config.yaml
num_hidden_layers: 13
hidden_size: 160
n_experts: 6
experts_per_token: 1
d_expert: 288
d_shared_expert: 0
hidden_act: "reglu"
moe_layers: [0, 1, 2, 3, 4, 5, 6, 7, 8, 9, 10, 11, 12]
router_score: "softmax"
normalize_top_k: false
routed_scale: 1.0
balance_loss: 0.00259
balance_bias: false
init_std_router: 0.00963
lr_router: 0.000678
vocab_size: 6482
norm: "rmsnorm"
norm_eps: 1e-06
tie_word_embeddings: "early"
optimizer: "soap_variant"
learning_rate: 0.00517
beta1: 0.95
beta2: 0.98
max_grad_norm: 2.0
batch_tokens: 131072
max_seq_len: 768
train_tokens: 842900000
max_steps: 6431
dataset: "wikipedia_en"
Below are experts of layer 2 (counted from 0) of a mixture-of-experts language model. Rows are named router (the router's row for the expert), gate (a neuron's input weights, with its number), up (a neuron's input weights, with its number) and show model dimensions 0-159. Each number is 128 + 24 x the weight over its row's rms, rounded and kept within 0 to 255.
Before each expert's rows: "gets" lists some tokens that make up at least twice as much of what it gets as of all text. This comes from a sample of Wikipedia text that the model never trained on. Tokens count by the router's weight.

# expert 3
gets: "\n", " |", ".", "-", ")", ";"
router [133  86 121 164 115 103 143 163 112 147  92 166  70 120 126  99 109 138 146 159 128 149 147 139 116 130 152 165 125 147 131 133 103 113 162 129 108 166 109 154 130 119 102 136 108 131  83 132 145 149 111 131 127 149 175 109 137  95 127 122 108 106 127 160 143 106 111 120 125 109 157 113 124 127 104 127 164 108 130 107 168 132 110  91 162 143 174 117  94 140 104 165 134 132 123 144  87 156  85  86 144 111 142  84 145 135 110 166 132 124 133  95 163 122 158 106  86 134 122 143 131 157 179 152 106 143 147 165 121 136 147 146 140 139 145 116 109 119 137 158 146 144 155 185 114 120 130 151 132 112 136 124 187 147 103 179 173 124 118 174]
gate10 [128 119 151 131 142 144  97 160 121 169 136 169 119 107 101 104 129 106 166 123 131 203  89 128 144 107 163 116 112 153 150 159 106 177 122 136 134  84 148 112 103 108 139 185 102 135 124 115 168 136 102 142 162 137 121 109 135 121 144 100 148 158 124 121 107 133 120 105 141 148 131 114 134 134 142 142  67 110 100  74 117 120 115 133 138 115 141  86 154  78  99 135 124 146 140 121 148 125 165 165 130 145 142  88 130 124 151 101  88 122 114 135 156 127 105  72 100 125 150 113 103 109 151 152 140 151 137  90 145 126 114 129 100 122 173 158 119 144 113 122 153 133 107  86 115 120 107 125 123 116  97  77 104 124 132 154 180 120 135 104]
up10 [114 142 122 101 132  75 100 108 102  90 127  64 128 148 113 123 155 143 145 143 127 106 150 161  95 117 138 156 133 125  85 129 105 133 108 121 125 121 184 143 144 145  75 128 175 122 107  96 102 134 109 120 121  68 119 121 112 121  64 134  92 135 136 127 110 130 147 130 110 132 109 131 128 137 192 165 151 101 132 135 108 118 116 111 139 108 129 130 117 132  65 133 132 113 109 106 170 113 158  75 120 110 122 103 153  93 138 139 124 142 108 117  99  97 106 158 134 154 158 147 156 133  99 118 145 105 109 121 100 161 137 127 122 135 134 104  90 114 172 136 110 141 136 141 156 123 148 157  91 116 143 110  77 155 131 154 127  77 126 121]
gate11 [148 110 117 150  91 170 145 144 138  93 136 117 100 121 157 154 147 108 140  99 126 162  96 145  86 148 126 150 135 125 106  97 137 130  92 142 109 131  95 143 170 143  67 170 127 152 125 144 131 134  97 125 116 117 140 135 124 134 104 129 134 132 140 159 130 110 111 147 195 123 132 118 123 117 132 162 132 119 121 137 130 136 120 152 120 147  70 184  96 145 113 115 124 135 147 134 127 103 137 144  90 138 129 125 166 148 139 163 106 111  81 128 145  88 140 152 113 120  98 139 137 151 194 109  93 133 132 108 153 142 142 143 141 125  86 123 151 166  86 104 141 113 170 142 141  96 131 153  74 121 119 165 152 166 114 160 168 155 169 137]
up11 [133 100 119 126 185 103 106 130 154 130 150  82 136  71 142 145 135  90 153 127 147 109 140  97 158 155 127 113 155 132 101 122 154 107 130  79  91 128 119 108  84 143 146 123 148 129 118 102 146 144  83 170 113 118 133  78 108 117 112 137 125 148  98 138  98 128 151 140  99 102 156 135 153 181 193 153 130 133 163 129 167 116 128 170 121 133 146 123 125 150 109 116 116  84 139 117 149 118 129 133 118 123 100 147 157 151 166 142 131 118 110 119 163 106  99 108 115  91 123 152 102 167 151 160 145  98 114  91 111 131 139 152 106  74 122 135 148 129 111 141  99 146 122 117 140 141 117 137 147 117 112  73 153  97 146 150 109  92 148 158]
gate12 [ 97 116 113 156 134 119 154 121  47 161 106 114 166 128 131 150 135 152 121 103 125 140 102 130 101 147 137 110 163 125 176 142 150 153 145 144 128 156 108 112 152 104 133 123 160 157 158 151 128 142  76 144 125 170 114 149  81 104  80 127 107 134 138 101 113  87 130 151 178 136 109 124 166 137 133  78 148 128 154 118 127  91 107 118  99  88 109 121 118 136 115 116  88 131 121 144 134  89 102 113 110 137 113 107 147  95 115 132 151 137 108 102  83 113 182 114 137 155 109 123 147 119 100 164 119 171 123 132 154 162 156 168 143 117 122 170 156 122 140 115 164 136 126 145 106 153 101 131  91 139 127 132 118 144 106 138  82 107 136 111]
up12 [123 164 100 150  84 105 164 118 125 108 120 105 124 153 130 146 145 147 151  97 110 130 156 152 114 178 119 113 149 114 144 117  70  89 102 123 105 138 148 164 143 140 150 111 136 111 141  86  98 118 101 148  85 153  94 175 128 120 113 152 133 154 131 128 106 112 112  93 168 153 127 102  99 129  72  90 122 158 100 132 123 101 137 143 137 123  88 117 119 101 115 131 103 115 145 131 150 129 144 151 133 103 106 108 154 110 132 157 136 146 129 112 117 136 133 131 182 145 120 171 157 128 125  79 127  95 149 123 102 152 117 149 150 147 182 119  97  93 120 199  96 143  98 123 152 168 153 143 151 135 125 137 130 175 141 122 142 109 129 154]
gate13 [108 100 183 118  96 117 145  73 140  86 153 163 115 163 109 129 122 129 142 137 124 158 142 117 130 131 123 123 145 135 133 138 117 152  97 141 147 107 134  93 109 146 126 154 151 101 128 136 155 140 150 143 163 148 132 163 126 142 130  95 152 130 100  72 143 153 122 144 182 123 149 153  63  96 153 119 124  92  90 125 145 119 119 141 132 143 116 123 109 137  79  95 176 148 131 165 108 132 145 141 136 110 154 107 151 110 143 116 113 143 149 129 149 150 132 115 144  77  98 129 183 109 123  97 193 150  91 144  98 110 126 100 178 123 150 137 105 161 113 135 163 152 155 171  96 126 116 113 104 135 153 114  95 127 149 131 122 138 137 117]
up13 [152 167  98  97 134 125  88 175 109 109 124 133 128 103 146 123  68 151 146 119 125 131 179  72 107 105 140 110 141  92  90 153 166 141 144 120 159 143 148 102 139 132 158 125 121 113 120 125 140  95 155 106 117 149 113 130  95 125 120 141 112 116 150 174 118 121 152 105 126 118 131 113 153 166 146 125 113 114 131  78 120 147 172 119  98 109 142 112 159 113 131 178 143 131 134 104 144 125 143  94 131 134 141 153 140 179 102 146 144 114 154  93 139  98 116 117 139 161 162  89 148 109 133 124  97 120 127 128 147 134 149 133 126 119 126  80  83 122  74 170 139 141  89 131 168 136 116 118 174 156 143 145 132 105  94 116 135  99  76 148]
gate14 [126 134 158 179 139 113 124 140 126  93 176 133 124 187 137 103 142 157 128  74 144 140 151 100 128  85 130 130 150 139 127 131 107 135 158 108 129  92 139 146 158 106 130 156 155 148 102 123 143 178 123 128  82 116 145 110 101 128 133 165 131 129 111 133 163 119  81  93 116 175 134 116 162 130 116  73  99  91 130 160 120 169 105 149 148 131 128 124 112 157 102 165  99 142 100 132 164  90 124  95 140 135  90 115 126 189 127 123 128 132 153 127 162 138 125 166 102 104 123 147 159  99 156 127 139 128  80  79 149 176 107 132 128  94 113 106 115 110  70 139 148 138 146 117 137 134 139 130 122 120 140 112 108 130 134 120 128 146 127 144]
up14 [129 103 197 168 143 112 123 123 108 135 124 127 115 135 130 104 135 155  98 124 131 186  99 120 131 122 117 162 160 114  94 117 127 138 160 132 106 112 129 127 157 129 136 122 154  91 128 107 128 171 146 130 138 139 107  90 151 136 179 139 117 156 121 134 184 113 115 102  86 180 156 111 152 124 132 100  75 124 118 169 126 156 119 124 123 126 116 123 138 112 138 181 108 145  79 132 156 124 118 121 129 115 119 133 150 134 125 117 132 155 155 111 138 137 115 142  89  82 125 124 188  90 108 120  93 110  92 104 176 183 150 108 102 113 109 135 132 137  96 150 123 149 173 145 108 151 147 164 108 136 162 109 110 142 102 128 114 134 156 160]
gate15 [102 126  95 111 131 137 153 117  85 169 161 177 135 120 115 113 168 109 148 120 140 123 162 163  99 104 141 121 162 104 157 120 159 151 152 100 165 144 139 148 151  82 132 142 119 141 158 140 171 120 123 121 168 154 120 113 143  75 155 168 136 116 124 160 138 124 141 126 106 148 149 141  76 100  91  90  96 116 136 122 156  96 105  89 164 141 139 128 106 135 174 118 135 101 149 148 119 141 136  99 177  75  86 133 124 135 143 108 108 131 157 136 114 148 141 183 164 139 141 127 112 116 120 169 112 131 141 139 108 128 108 117 120 128  90 160 152 105 121 127 129 169 117 145 101 155 116 113 148 138 148 127 191 134 128 163 126 124 131 128]
up15 [133 170 122 145 146 134 140  93 137 131 164 128 121 128 140 153  92 134 148 153 111 146 121  95 143 123  76 142  90 167 106 148 104  77 117 168 100 173 150 111  84  93 156 137 152 147 136 114 124 124 119 127 124 124 118  82 108 128 113 115 150 120 134 127 106 123 103  90 106 118 131 130 147 127 138 148 118 140 136 137 128 126 129 141 102  95 125 162 145  95  76 102 106 143 144 111 134 110 174 118 150 202 136 127 167 127 168 129 117 153 123 106 175 161  89 152 123 144 142 125 144 119 189 110 142 122 124 113 146 147  96 116 135 154 147 132 165  99 143 122 151 110 164 122 124  96  92 180 116 144 155 114 105 160 126 119 153  67 111 115]

# expert 2
gets: "'", "s", "i", "a", "y", "9"
router [123 176 146 131 129 117  96 167 150 142  97 109 104 147 130 142 166 108 162 139 114 173 108 124 133 118  86 108 162 124 100 105 118 133  99  79 118  86  82 130 129 166 111 132 143 159 185 100 107 121 106 104 150 138 126 152 139 132 146 119 177 107 133 102 133 125 190 117 149 141 114 138  61 118 159  97 158  72 151 148 150 144 110 170 152 124 116 134 122 172 130 114 113 112 129 105 131 143 140 150 108 143 134 145 142 162  93 135 113 124 143 116 163 142  95  89 142 129 137 129 146 136 132  85 135 139 115 126 111 139 154 138 105 143  91 106  91 108 141 119 124 124 165 132 134 134 133 156 143 138 197 129 134 131  85 119 122 115 140 164]
gate10 [114 128 113 136 122  75  97 151 112 132  89 153 131 145 138 127 152 115  85 123 122 161 156  91  86 116 131 130 154 154 143 166 114 124 118 105 118 148  93 167 166 148 133 129 159 131 145 109 125 124 141 102 151 131 116 111 122 177 101 154 176 150 125 118 118 110 126 134 100 170  78 135 126 152 146 117 100 130 108 119 130 164 105 112 116 146 113 119 152 117 169 105 125 103 181  89 152 137 155 138 130 151 172 183 132 114 136 161 100 148 127 125 143 153 146 142 134 130 166 125 138 124 127 163  91 109 129 185  90 157  74 124  70 122 100 152 154 125 109 112 133 131 170  95 131 108 149 124 151 129 149  96 133 149 158 158 130 149 106 121]
up10 [128 144 102 129 135 109 157 110  97 158 124 138 133 155 165 122  71 157  72 145 148 102 128 171 132 122  98 149 125  78 121 167 132  96 137 116 153 118 133 107  79 139 131 131 113 114 119  83 133 116 137 139  81 142 141 151 103 128 141 112 124  89 125 133 135 124 140 138  64 103 103 150  98  76 130  83 170 169 110 141  93 160  97 139 134 158 139 120 103 115 173 200 104 111 144 136 106 128 122 173 137 156 121 138 124 156 110 113 155 137 104 129 169 151 143 159 133 126 139 181  97 135 143 125 133 136 106 122 104 150 105 111 119 129 100 111 145 100 105 124 166 113 140 110 133 111 126 142 106  88 102 125 103 114 106 142 133 134 113 118]
gate11 [ 92 129  86 151 131 166 170 163 153 132  93 105 108 133 146 136 119  98 105  86 124 113 161 112 141 158 123 114 118 126 130 145 115 158  97 113  92 153 143  90 128 156 140 104 137 154 161 116 119  88 123 112 149  98 147 109 134 117 167 129 177 134 117 110 104 106 137 117 149 102 122 112 104 150  81 109 139 106 115 148 124 100 169 100 126 145  95  87 132  97 113 151 141 156 110 134  91 101  98 126 143 109 123 119 107 100 105 138 105  69 153 146 160 184  96 129 137 141 125 106  77 128 143 117 160 142 116 122  93 156 165 121 163 108 122 154 113 134 111 119 111 117 135 115 125 117 164 135 113 152 148  73 148  94 137 141 148 107  94  79]
up11 [149 130 132 149 153 112 116 134 116 107 152 127 115  81 141 135 144  88 120 124 126 148  94  88 179  98 105 113 122 136 111 149 142 122 119 145 126 112 105  98 119 100 178 114  95 112 126 146 143 164 142 132 146  92  92 156 152 158 142 128 164  72 159 132 128 107 118 148 107  87 109 123 138 148 105 115  98 118 126 116 140  97 121 113 110 112 150 110 140 147 131 143 172 126 149 118 191 144 137 164 125 128 128 110 145 147  80 148 114 164 159 133 161 131 140 139  98  75 137  86 101  94 115 115 158 147  96 120 155 118 134 149 162 113 152 161 118 132 108 133  98 164 136 151 187 129 128 147 156 140 119 165 110 140 186 123 120  86 169 131]
gate12 [153 136 126 159 103 133 126 145  93  87 142 109 138 153 152 130  88  83 168 131 178 137 144 117 156 160 119 142 138  98 124 136 136 147  99 138 127 130 129 134 127 150 120 126 164 148 116 152  87 127  88 112 122 109 130 180 111 138 101 136 105 160 135 108 142 146 123 119 147 122 129  67 154 124 138  87 163  91 121 161 125 107 129 163 133  71 100 140  87 153 126 127 144 160 107  99 110 148 124 139 116 171 140 142 162 176 107 121 150 174 130 130  90 145 117 157 133 146 127 151 122 120 137 141 128 131 141 174 111  76 138 141  94 142 125 107 150 127 114 189 135 173 119 136 140  98 107 137  86 112 167 156 151 129 106 113 150 153 152 162]
up12 [ 89 101 112 136 111 131 138  76 153 127 142 100 127 109  97 127  97 122 123 137 109 176  93 164 115 121 151  86 126 132 159 113 121 129  98 167  70 111 125 144 144 157 134 130 142 118  79 100 116 158 104 112 117 168 119 128 175 105  89 151 140 179 154 141 180  99 135 165 119  92 115 153 172 158 131 130 132  72 132 157  96 124 109 154 138  88 174 143 118 132 142 108 147  98 139 131 122 126  91 158 111 137 132 125 157 116 136 157 125 148 121 102 135 133 144 102 149 137 121 132 160 136 134 144 140 104 125  83  82 130 128 138 128 122 133  89  78 136 128 168 126 140 134 130 137 141 122  96 154 127 139 105 124 145 115 113 116 176  76 146]
gate13 [114 126 148 139 104 141 152  92 112  94 164 145 149  89 180 119 140 177 148  86 118 132 115 135 112 132 114 124 139 103 166 150 118 132 131 126 125  65 115 130  83 177 133 132 164 122 139  98 111 103 162 148 109 116 152 109 145 153 149 163 147 154 130 123  70  93 134 151 100 125 145  82 130 146  71 154  96 149 152  94 157  96 122 148 127 113 117 134 133 188 121 109  94 176 124 119 125 177 109 125 101 141 112 133 152 101 134 163 164 106 142 153 121 158 160 117 108 131 123 106 104 140 124 131 114  94 153  99 149 137 125 104 135 136 105 139 117 125  97  99 171 126 160 105 134 119  89 104  94 148 128 102 117 133 118 129 130 133 134 153]
up13 [150 142 133 111 156 109 113 165 114 107 127 111 171 118 122 125 178 125 126  79 132 132 150 136 155 133  90 120 113  83 133 144 146 143 117  88 183 157  96 151 147 129 151 102 137 104 149 125 137 143 104 130 121 117 158 134 173 101 118 134 133 112 128 119 137 128 135 141 132 141 108 127  76 181 146 103 108 174 139 100 149 100 102 171 112 128 130 119 120 137 122 114 125 147 114 107 155 158 121 112 116  82 135 114 130  77 147 119 143 118 150 127 100 145 123 117 131 162  62 174 112 171 151 126  96 124 103 109 126  54 141  93 135 145 111 149 135 146  99 141 152 151 147 137 155 137 143 145 113 171  98 104 153  95 164 135 124 104  91 158]
gate14 [128 104 135 127 102  84 150 129 105  95 119 106 165 149 126 137 155  79 175 141 166 130 133 164 143 124 147 120 167 137 107 132 118 115 146 112 146  86 103  96 116 119  99 120 117  97 121 134  92 123 120 142 168 137 101 132 108 147 120 103 130 134 108 146 169 109 182 141  83 128 122 143 166 118 158 125 156 119 125 129 114 147 134 140 183 132 141 123 113 118 146 116 127 141 101 149 149 125 126  74 129 158  94 169  58  91 120 105 174 145 133 124 142 130  84 158 150 126 139  94 143 106 120 109 101 114 163 131 124 143 190 144 115 141 103 139 119 139 152 143 147 109 147 125 164 170  90 121 101 121 134  64 121 120 114  95 109 126 113 141]
up14 [159 177 115  99 122 113 107 156 129 168 107 143 133 129 160 124 103 104 118 140 146  99  76  82 140 101 104 100 127 165 119 117 157  91 125 140 126 165 145 138 122 146 117 146 104 133 131 160 144 123 136 168 131 109  98 154 121 121 123 128 129 134 125 138 152 150 137 172 144 131 106 120 149 130 125  70 129 129 126 144 131 145 147 125 130 106 162  72 108 134 103 108 104 132 125 107 112 113 101 173 139 115 137 121 118 181 143  96 105 161 133 101 152 100 149 184  94 123 120 123 152  79 117 126 113 158 187 121 150 129  72 113 109 109 115 105 127 122 152 149 120  80 118 103 142 109 129 158 103 111  98 159 105 106  81 161 164 160 131 157]
gate15 [130 184 134 148 119 150 122 127 115  99 101 127 121 122 104 120 148  39 158 110 143 159 125 104  76 127 120 156 137 128 112 106 129 132 124 133 151 122 145 111 127 144 170 153 148 147 135 194 160 134 120 149 128 164 110 139 122 118 100  70 118 136 148 163 140 155 103 150 152 133 123 119 119 124 115 111 114 102  90 147 141 126  84 138 111 154 129 148 123 121 131 113  87 120 111 119 139 112 126  89  89 131 126 118 126 119 123  89 137 185 135 136 132 101 159  99 171 107 160 127 165 108 113 102 172 130 139 123 136 134 138 105 154 118 120 133 112 143 151  82  93 127 186 148 140 115 162 113 137  98  98 137 111 145 108 116  78  91 170 147]
up15 [149  98 138 186 107 126 112 137 129 145 102  96 148 175 106 133 188 154 115  93 101 130 123 145 125 148 116 105 105 120 126 112 164 111 167 123 141 180 145 130 125 125 139 115 120 155 141 119 166 137  71 156 157 121 154 127 138 147 128  96  75 117 128 156 133 172 133 112 121 129  99  92  97 140 171 125 144 137  70 164 129 132 147 134 153 106 120  75 124 134 141 164 118 118  97 134 117 141 114 133 102 143 108 111 149 121 131 132 155 169  74 153 113 166  86 123 136  91 132 113 110 115 121 138 150 129 111 119 109 146 153 124 144 110 133 130 156 111 154 129 137 108 192 139 152 112 100 136  85 117 100 157  97 107 107 120  85 129 150 123]

# expert 4
gets: " ", "1", "2", "3", " P", " \""
router [153 114 117 145  75 138 156 139 136 129 123 122 171 104 118 138 149 116 148 143 127 166  89 125 132 127 134 111 124 146 118  89 108 107 105 118 132 157 128 146 135 126 136 135 133 162 109 184 126 119  86 168 125 127 110 117 122 109 145  91 116  92 134 146 120  77  90 115 159 113 103 142 195 146 145 142 122 128 101 145 139 129 102 143 114 146 118 129 103 147 108 113 170 146 158 146 167 103 117 141 139 164 104 137 124 113 112 122 148 107 138 100 114 127 120 130 144 151 139  86 152 120 102 101 135 197 126 121 114 134 141 122 112 125 195 155 114 153 164 145 136  98 113  58 153 128 118 110 130 140  96 117 118 106 153 104 114 174 167  62]
gate10 [116 114 116 127 135 113 173 136 129 143 133 163 151 123 144 177 146 108 116  94 103 151 117 107  80 120 106 108 149 142 108  68 118 124 138 148  97 131 154 148 121 146 102 132  62 133 153 116 119 151 112 138  94 138 102  83  99 131 129  68 119 126  65 147 117 152 116 151 130 162 108 127 198 128 126 127 148 120 108 141 142 136 115 151 121 126 151 117  95 148 143 157 114 123  88 126 182 135 117 130 137 169 101 162 168 111 147 121 133 134 102 125 170 142 136  90 139 139 160 138 138 130 101 133 134 130 144 145 128 168 113  97 110 101 128  90 104  97 149 174 111 118  96 129 154 119 119 129 112 144 121 120  98 122 124  56 120 128 108 144]
up10 [148 137 162 139 155 144  93 116 144 108 106 114 103 145 119  68 119 128 121 181 137 140 158 125 161 137 151 157 135  92 136 155 116 121  99 143 130  96 128 167 147 132 145 155 190 114 108 149  93  63 115 100 150 139 139 208 160  96 132 188 105 124 165  94 122  92 152 115  77  79 117 111 101 105 126 105 105 114 177 115 159  66 128 122  94 129 123 139 152 144  99 131 125 152 116 152 100 125 144 149 125 137 138  99 118 119 133 109 149 142 150 127 119 123 125 160 121  78 112 128 122 138 143 139 144 118 113 107 116 118 128 137 120 122 134 161 173 135 116 106 115 141 146  97 110 128 109 140 128 125 127 110 142 144 110 164 130 122 118 105]
gate11 [ 79 123 101 167 133 128 139 128 102 132 104 161 171 151 146 151 177 119 161  96 129 127 114 182 141 106 120 170 120 122 139  80 127 126 120 117  82 129 151 120 128 127 132  89 100 113  92 142  87 144 154 140 141 106  80 125 119 125 101 103 106 146  84 136 147 114  87 112 168 125 142 125 169 139 154 107 137 149 110  94 127 120 142 108 111 117 142 108 133 108 135 147 119 177 157 167  99 153 131 135 141 162 147 108 127 134 145 104 154 153 146  95  85 127  96 129 132 158 167 148 147 137 135 147 120 148 166 103 142  97 121 161 154  83 174 164 123 126 118 120 133 152 129 154 150 107 120 184 167 107 127  80 114 115 123 121 112 143 132 129]
up11 [134 119 143  99  77 110 150 131 132 114 107 115  94  86 129 167 121 140  91 110 153 145  96 107 106 138 118 198  97 130  94 126 148  75 153 136  97 120 137 136 129  60 185 129  91 117 129 131 142 105 140 113  75 102 146 121 114 133 160 139 110 142 138  82 140 131 104  98 137 152 132 113 104 114  98 119 111 112 141 139 123 129 129 173  82 137 156 136 144 151 167 101 138 115 153 183  88 173 138 128 149  97 126 140  99  95 140 148 148 150  85 166 155 112 126 125 143 110 132 152 134 121  78 126  97 103 138 127 119 116 136 147 152 142  95  89 117 159 118 119 158 117 107 131 108 122 137 132 132 150 133  83 132 130 119 123 153 142 127 110]
gate12 [144 129 127 124  98 136 105 177 143 132 163 156 132 144 128 141 162 142 166 165 165 164 136 123  65 131 150 147 143 142 146 132 112 155 103 121 151 119 147 116 154 163 118 108 135 159 138 143 153 173  95 154 151 161 140  70 152 128 101 160 138 158 179 137 107 139 127 110 117 119 193 165 137 103 120 108 186 118 134 123 108 146 122 142 108 127  98 134 168 127 125 149 129  99 147 134 128 135 153  85 145 140 156 164 117 116 117 135 114 106 152  79 118 151 124 135  99 136  88 112 132 142 151 136  97  93 134 102  92 149 150 108 133 101 142 150 135 149 127  81 116 124 101 120 124 111 122 146 168 143 131 131 114 136 105 112 153 114 126 203]
up12 [145 132 131 143 103 142 103 155 148 158 136 131  98 130  80 159 165 141 127 134 145 156 148 120  78 128 132 147 133 170 125 167 123 146 162 151 150 138 127 127 147 139 140  94 137 149 144 112 126 172 143 192 107 121 122  65 132 144  92 127 108 138 135 164 100 131 137 110 104 126 153 144 141 126 109  97 145 130 116 131 148 117 118 126  95 140  89 134 149 112  83 182 102 102  89 129 111 111 145 121 140 157 148 133 103 149 110 108 110 106 102 121 169 118 118 170  85 132  96 115 139 155 143 122 118 125 140 123 114 154 138 131 163 120 161 126 156 171 135 114  87 161 125  96 183 112 109 159 149 142 135 179 128 166 117  81 137 149 131 180]
gate13 [ 89 133 145 171 137 100 151 134 140 139 135 150 149 117 171 112 165  88 126 105 148 124 144 157 152 117 147 131 160 172  94 115 119 140 112 121 134 125 114 164 120 121 153 131 128 122 138 101  74 139 153 125 118 176 134 120 132 139 123 138 132 140 109 137 162 101 145  89 162 151 133 151 110 112 118 107 162 130 133 148 129 109 131 103 151 110 139  57 156  87 153 152 148 125 160 115 141 144 149 145 138 160 109 203 156 134 187 112 125 142 101 121 126 115 132 107 115 141 160  86 153 148 129 117  92 128  95 158 123 154 140 143 138 147 172 114  80  99 114 141 136 116 109 119 170 143 178 103 139 144 149 123 113  74 157  96 114 130 153 130]
up13 [142 164 106 108 142 133  93 117 110 121  64 160 148 154  96  93  80 152 139 165 136 109 163 161 132 157 101 152 120 139 136 138 133 117 143 116 168  78  93 122 139 150 151 140 142 167 134 120 145 127 145  95 168 120 127 163 145 138 152  81 120 100 115 149 121 140 136 106  94 138 152 135 123 142 132 116 122 101 148 129 133 122 105 120 128 133 109 187 123 106 151  89 132 158 165 141 123 128 140  86 153 115 114 115  99 126 142 162  95 149 137 144 112 152 140 148 158 125 139 187 135 157 133 129  77 123 155 135 137 157 130 149 100  73 114 121 149 164  99 101 111 124 121 133 144 138 135 112 135 142 102 121  92 102 171 106 157 185 119 166]
gate14 [ 97 127 104 149  90 130  77 126 103 129 135 150 139 130 134 154 125 164  92 118 161 179 154 157 121 136 130 124 119 136 117  48  83  69 136 159  66 130 109 104 131 141 141 124 135 155 124 118 114 147  98  87 141 124 143 104 134 139  98 153  99 124 128 108 124 126  87  90 160 112 175 110 125 171 121 125 137 140 121 160 126 142 141 134 119 138 118 164 102 138 125 168 126 108  96 130 113  65 128 162 127 169 117 139 142 110 129 133 154 144 106 102 136 103 168 121 157 145  98 127 119 132 152  97 121 132 147 130 116 127 130 125 137 130 138 102 155 144 102 129 116 144 127 148 114 147 131  95 119 131 132 183 154  74  78 156 135 152 112  91]
up14 [ 97 129 149  78  94  86 139 177 184 107 156 102  95 136 127 109 142 148 149 157  74  79 147 111 146 101 115 179 122 139 111 154 101 165 135 122 180 119 105 119 141 127 146 133 120 175 121 114 117 122 178 131  98 147 124 128 140 134 103 122 159 112 102 126 149 112 150 142 117 130 100 158 110 158 128 118 125 138 121 120 115 121 101 110 137 171 158 135 151 120 127  91 141 157 164 105 121  87 158 103 117 126 145 100 136 111 143 113 103 117 148 155 102 139 136  99 139  92 131 181 114 103  76 146 118 154 117 139  91 130 178 142 106 136 134 135 138 132 143  92 126 119 125 102 132  90  91 154 138 132 117  88 118 155 131 163 158 131  94 138]
gate15 [ 89 136 124 156 118 103 141 136 134 144 124 145 117 121 167  99 128 120 121 143 134 116 112 146 120 133  99 159 167 182 132 104 126 160  77 131  66 127  91 121 137 166 135 195 149 129 183 155 133  96 152 132 118 112  95 140  91  95 148 120 156 133 110 139  90 106 128 136 103 127 106 173 128 131 113 153 158 117 126 117 123 100 144 141 109 134 111 133 144 107  99 130 160 138 143 141 125 101 129 145 131 157 157  92  81  92 170 143 113 139 118 126 119 141 142 109 143 117 143 118 131 169 159 108 134 129 149 170 105 101 117 122 117 129 140 111  76 122 142 143  91 136  72  86 140 100 148 138 146 156 102  93 132 142 115 150 119 155  66 153]
up15 [162 109 114 129 118 155 123 121 103 104 102  91 137 139 119 140 142 199 110 159  92 137 126 125 133 132 155 115 163 109 144 125 128 133 168 130 140 107 126 115 128 113  79 140 141 137 101 130 117 154 140 120 144  95 162  98 170 104  83 123 132 103 114 126 116 104 137  81 138 121 119  98  94  85 148  93  79 146 129 114 112 135 148 134 141 108 110 130 129 105 124 138 126 121 117 107 148 142 112 128 110  90 115 118 128 200  98 123 136 119 143 118 146  96  87 132 121  94  95 168 135 156 122 157 107  84  85 125 162 143 124 120 136 134 103 115 143 141 135  98  72 130 145 128 130 119  86 132 108 106 165 162 110 141 155 151 108  60 172  92]